Weights of a small mixture-of-experts language model, trained from scratch on English Wikipedia: width 192.
Below are experts of layer 7 (counted from 0) of a mixture-of-experts language model. Rows are named gate (a neuron's input weights, with its number), up (a neuron's input weights, with its number) and show model dimensions 96-191. Each number is 128 + 24 x the weight over its row's rms, rounded and kept within 0 to 255. Numbers have three digits each.
Before each expert's rows: "gets" lists some tokens that make up at least twice as much of what it gets as of all text. This comes from a sample of Wikipedia text that the model never trained on. Tokens count by the router's weight.

# expert 26
gets: "b", "c", " c", " b", "ab", "w"
gate0:111095142095137125143118110120108144141116097139108145144149102147172140060136113111152088107137152079100110106144107116107172130115144144188120109123074133098130076142116112132161073145120106156148146106087140151131098124080111124134155169117121094094127147143131111114130054093147096119
up0:157111173160126096139123110130157147173133114141125136155146130125121123134112108137147132163151121107066155123123153175138120151108169165107111128099156131155149110134103174150185141090116134150135170119110167110159110154143103126126135149121088120128108102148132139126154162160122125120
gate1:122108099126145115146166139115124103107135145090111099173086100098140160096129135139099123135131092136158128149111151143096155111124137099085117084104106096149177107136110097143137134115128118117100131129083124139125166134099156183137100150149157137113135116175185117135167107121139104153
up1:135159170146122138127084101114121127084101130137136124095090122094134168142105129192106114114100098151098109149168158123128140130139129131080116058133096146166153128128124132147111135103149155106131103135134100146129132089139161113184152159095158136092128101136103143139147120101119140117
gate2:171130114130141158160116106092119081143102095131166069129154111131133119113121135131089100105155153149103124143139126117143118129097182169142129146132135134128142152198112167140117074110127122112150116144144081147109135112089183137132135112162106140119101158125148144117073150156126125146
up2:142130119165087121125097091171131132129116155135133089133115144148147135111172092106162097079103099113132158151136127130104096116140123136131131132140207101117086149136137136148112127143144124104130125154106140091146156125141130167126141121116154129126164109127079136110102104142165129170

# expert 4
gets: "ed", "ing", "en", "in", "ated", "ound"
gate0:124132134156074137156141138119073152111106167112132097152139109118156115156099098118118142076118124089130101146095109122139087144150168168119117086130129129147122152145098133164087105088147108115138135136102102186160120138114124104072140129134123122119079136117175111146119117116137156159
up0:176170136114110130144134134132095115107159154109110118126200093144131111114114103132123173158142124140119059118131096137151130146149108139189119132134126132170100178113092106102117113126125116117140151105162148134148105115122130138141137115132126189113119091164138119141145136140105143134
gate1:116172096116155102128107136149083137104153151136136113157155147148173139113156141087140148146113156125134118159187082099156137129107116135120112107151130114130118127187119108160139110146110129105101142123127168143139150107125078101084098094101149111124096134111128164152154064165129146108
up1:118138158114107138130093122131101119139130159133127133125158123128153142124132123097144125138142114181139088118171094103144087138105181145137167151152136137134134129134098128143115086132092133157116161116135116108120137130151101114109133119153167109173107168122143119143118092153144113153
gate2:090123109154108115120108123110107105132118120069139161103107147103134094110118129103125087124089099153158123139094120127139137157133120112182175174085157116129115183128097122099130105155089114137155137173088185149174095136106142136137113168107115140126109109154162140149140112128140134120
up2:145133093116139114125124129151124141142112128092140102135110113176110135129159182116111150097094155136106120121170115119104103099124146148127151142123141151134108051114132131144155136114130176125115183133155131149165117175129147166165148101160152127091124143120128127124139129121120124158

# expert 24
gets: "l", " L", "ol", "il", " l", "ul"
gate0:150143096152090146091151128139154165161095119143152104162111113120106123131111129157150129106141139149088088134100106178131113109127111133117145160107108163117114135171127123135131159100132189091174137110121138143128125151147094119123149101147099185080115107115106119124121128117128134137
up0:126140112159100166125146132160126170128105120157122065162122136133137170098099133135106084125121121172079109151137166136124125139132107084134161168120116118133136150152147129138115135142129140087120101123128118101130136121158114103144153108124101104111127152172116114146134118112129117046
gate1:148170160162115176126134132114128147097100122152131157107162142162163153124156218140124130118152153132160103116121102123116126184132107121119112158124147115164144109157105099138126128128124120178150136155075155110103111102145141103137125114113096109148121149134109135131092151126143124148
up1:159137125137122115108111112162106155166152140117149122123174110147085091174096112135119104146118195101139137157134114153137131173108139129138133126121108138112154086096124088113081166122149180080116124117121136143107138131132125121141138106133163153150117161146104118156107157160099108126
gate2:139157102121151115122183134094112128143164111137130102117122108100135115139156169118134150113084087134135091143083183115156109133129163113114141154116096156087149131122135111139155171130137157172133099163114140137126111104094172077139152112092153115157090140132110147087142160118105119112
up2:184144111133164152147179145146061134147136087135146134119156139115123097112129125110134122141094130142096106161111162130139090141147162082145113126116104139096151158131130158137160167145138145159152123136144106124151151144126131097113141130095135133184101127114100124165132160112098124135

# expert 11
gets: " to", " not", "ot", " do", " No", " can"
gate4:090194110145122130111102117115111163106143112135127134120129154116121146117143163124126128102137149141124146077139104087107124129095156141139125135120121147157127124153152143149113162109119137106136145107088159198148077123132141093142165120119110105160110108094105139133137142108079121155
up4:135102148124118170142144103151109126165149141101096146141106115136100164145108150088150156115110126148125117145156143146068135127131131141112092153119162115151127117099130105121125150095119103096107120135142167142155142140151124103138162128139165124135083110129098128129138150125165125147
gate5:161131104132114132136129074108115156153165109112129081113125141109125169116101095109114140111110114157102108144114126127099107103079153176149115151154129122084151146117129095175158114112121131126134114105120115113101135166120168094126088106121169149182125103122164137119091140123083104110
up5:126144132170078178160093112105131156154146102137142100130118077096133187113117123146134115123109125144136164160185147110124077115114115143126087149182140127147159096112108149146100115137120112142101121110135153147090161148132152137130154092132154080126122159103110131142121167102122118126
gate6:101152098105168112110153150124113084133158124131094104143087123135087134162140164098135080178094106101151119088151122112141151120126144154136119161101176115152158142112128105140118144116166126143161110130121129128073134140118114095111130158125153142102079118102160103112129140124134120168
up6:137108164147105180142121107102138125141112110151174112112135156111146054139142096118141163134146156126095201149133142163114131146124165126117126129144140137130151100122137128082161136132126148143115164099120114098144115094127154169115140115126103103135158117125074140130138136119150125129

# expert 23
gets: "al", "n", "ad", "el", "ter", "id"
gate0:147165068142149137093116125170136108138161121138148146164119102114151095181130140093136149143129125101121122119118134083129126152096116191120114110138142129135122117152126113115145125113135147127124085127120117137136114129154145134123153128095157166093147108126123106120119179055145137091
up0:112109134107088158082155157154107171119133119132130136123159143139123098136101090131139121142130108100135112124127118109132128147114165119144126129117139133139119145161164151128143128133122147110140107189117102153111166130132111121106150170121127165098133116054131098163126167120151106112
gate1:183099149131173147078118165171072106147115105127144111127116112153112130123093088157105106126138180114127120142183160119142136137124149076179097203156091158153130155128123106113128123184135136069123120118127121130087133131143139120143126126140125138109133162107107106069154152108094104088
up1:171104077070103136110120114148062092160129070137131126139147121119114166172114129083142124142108135126137117112157153131108160127150200129131076151153147107112115141170127126077129175150120119145082127103132143135135103169128143090132138125086110143132118100139106100110147173098124137096
gate2:152178115165107155141108117087171133094137166133153113094126128190162109127133105174170074106161175126138144122159141160151113114108150096142136125093097144124150137114126115121124120118088127132080127151155142139150113171129078122141132127106120138139162142148139134117102145113153107129
up2:123123122152133135150132134138137142106154116133145102159116169143128108124100156152155111104126158148156112107127124153159137132101115127149117181154098161130165150159092117104158081106097122142115115160100106142110133097138137102131128156110125104139118141137180147182106134159121112129

# expert 12
gets: "th", "ast", " first", " team", " part", " work"
gate0:159086134162157138101091128095125116142109129171189155103134107119105140150120106147087138144165168123091163124106120188154103123114132152149101114168139143192133144123098131111157135150102129151113137108111083119133099151144122159132123113124114151138156146139088152135122123114191107091
up0:118128135086083115165131108165139143097146117117081146158126162139174117142103162123171147121110129127106143135120156118148157114090139093135107155104086100129146130095133116111098091106095113136129133132145188131127140141142116116149149144091148100117082135120115076121128115142107155153
gate1:180112130166117169133155125093109124128138152146166159130145138137154173141166114113130088142116142147148147116156070095105189159140140069134116154158131136126139138117084152143108124104109154149117084142103128097096128122158148107149139148131127144091090100150126079114117101134119104132
up1:118118164145106116136141089120155109129121132153185126120152147152138080088111106114148118128143095144118141151165141127140149134132154130130127143168158064096143078118121134125114161102147141153124120088120156092171155126149119118093125172111084138120138151157125083099149167107109168147
gate2:142160114173139124104146116174139083165116144170132173132173082140182173149127120118125107155151108150131104118137137118135152128119115091114140167117123100159116148108106123130145157140154094147103114085135134134058127108131070108119129118146132111105146108123086147127104130136092145132
up2:138169141137102154065117128094106111143149128146125115170136108120124151115104114104116117150094099097149123138141179090111133104118150153138152131121137127128106145132097153100163133085137135155133112130126129131155132083084146078109129108142177152114111121122148172142136130124134096160

# expert 13
gets: "an", "on", "ist", "est", "st", " con"
gate4:134089121125156129099156166163144130114153106129100110112100111111142165141118123120175161118148130123163100124150113095121097156114095134054166169151102106155129120178143123126127135159107138119132152115121090143152101143120110136116120157145129110118143090113130142117118108123087128108
up4:105123155151142117126102126139135137139145143112129174112129157136138081125119107181120132164127151135113129129067139108138123115092173149122142103152135162161125137168139155113131107124145141122142077124128141116152081111111119151142162151116115145121142147133156137125125134099059109136
gate5:133130125180127112117100137144123157127107131111124121078154090165126122130106118136129113116112169079095082117106131114135134115108160121098140175118164133124110177136150128117145138121136106109123117079120166119175089130154124107121152136163135114143144147135105141119138129123131169138
up5:111102157102088132109167094119170140114149177090130086123093135135100113123153136130105107159131109133146158127140155095122121145135164135093150148158134108119139138082139117085089134090118121130078122122124110118145103141122152125137141134107153137081131143128106105133116130086129137118
gate6:175122086115131110126130155156155126116104119146092080125133131129154176154127108130099152116072094116122099112109113137164145159130116135111133164138136103104135129153100155120125118143153117105080130061132084106095142157127139154136113117108099090095119153156172107134136113126167110154
up6:170099146133119140154089152124104101107151120103142131176121122071094160107156154121158095108136124156164157105146115110143152102115150130093094140125092149135140188126129121140120129070125072125122105132118127128121144129078151160181163137149161137163157111135151148110132162087136107106

# expert 14
gets: "ic", "ian", "ial", "ical", "ive", "'s"
gate0:159102147138121172154105150122138083147061138140085146134137116105158171136129126100144121133098120102161141132157070083092103109121115150102145107128148138103122148130132094170128144127133113112103147092106161128110144104121103138092114187108101101140121137088142072170136135088125121103
up0:122149144136156130164117109127141158156107145126170145152117129112124118149096129174148131094117148109130141163090142136171101151150136145101120168121168101119104114145094098097131108116102135109128189152147127162135120121141106090142100123116120165134102142143123120124147109140183083127
gate1:189124119153162187127104127145163142132189136162121126113144103149088150168104105134133087104163074113085087128143123120126093110136134126108102132109156121124122123103142142137105151102131136160151144134118125161095145141153102104125197142148152163120121158139108133117096136129170133154
up1:105133150108143131200105140118093184098157128136135164143188130102140150118151136152115159144141134125119130141121136114132132133172154124113153172138108142099129122138096126138143107145121175133135108125114116124095117136157137159111114128148150103083092118152107100126121149164072117144
gate2:114123150139100069120118132177120114082148112176101155147133128124154142116139093119115124116119114103150122121130099108140167207117155164162132145086141134119115131134133100104150100100115161131112094125111149150140143115129146090148140105110142155074116087143141130147178141126141088152
up2:157138143138127129123196136090113120168104142133127111147146133149145120144178140120137140121111163168116141100167163124173111105117098133134114131150134126156171114133134130149138102111154134117157097146111122127088152125137157097121110116145109106114160174111155099107083114102096206129

# expert 3
gets: "ation", "ion", "ity", "age", "ations", "ions"
gate0:125119140169128131098125096132120076174126127141148134128099076157133126116099109147113157100139112170160130075112151173150160166134141144138141145148091174147160140123162111116116111178131077096149116096128170090117119140122161127163105092124140148133163167132126137108120100129096109140
up0:152108119121126127116206076141143101205112134113135087139156124139116108123097098159126088139131088111091168095133108149118124111156122131097126101152109126133097125095130079127072122132120129089155170136139118144090099084114091125142109111103100135128093125147121116165156130132136098129
gate1:142129141068130141133068141127119119147140111105129090131143080147124142119172146157099085098150122171079135180145158117132110177163134152111162128130111167110109133137117135165123162154116119108128129139126137145158152165101095113098143161176153102082143118100145125093111124105122100121
up1:107148097151156108127143127145139149121160122137115160105110137120094117125090171112117108156177126123155135115091098141138104122088143121116124116121155091098139151114134110133177143158128109115163118108197123119100124111145125085092146179115100086097132108172148109149114143109132136153
gate2:111099152119142136084079133085118108138130119143107127094138128124158122115150121141144118129153102146190136145155117128138153126120081116073145137152152110144099150148120158122119121118087137125141090103163138147127113191111117087123141131116125114146152130145128147111125130121155117104
up2:131093134130146139129139115118141106131094099166116103131128109169132104103179126103149118127137108155131168102133118115113142144116142140064106088163153146124124142115158113135093088200145142162107163152148132114123147189116092085138130126126141137116155133136127137118113109122122148077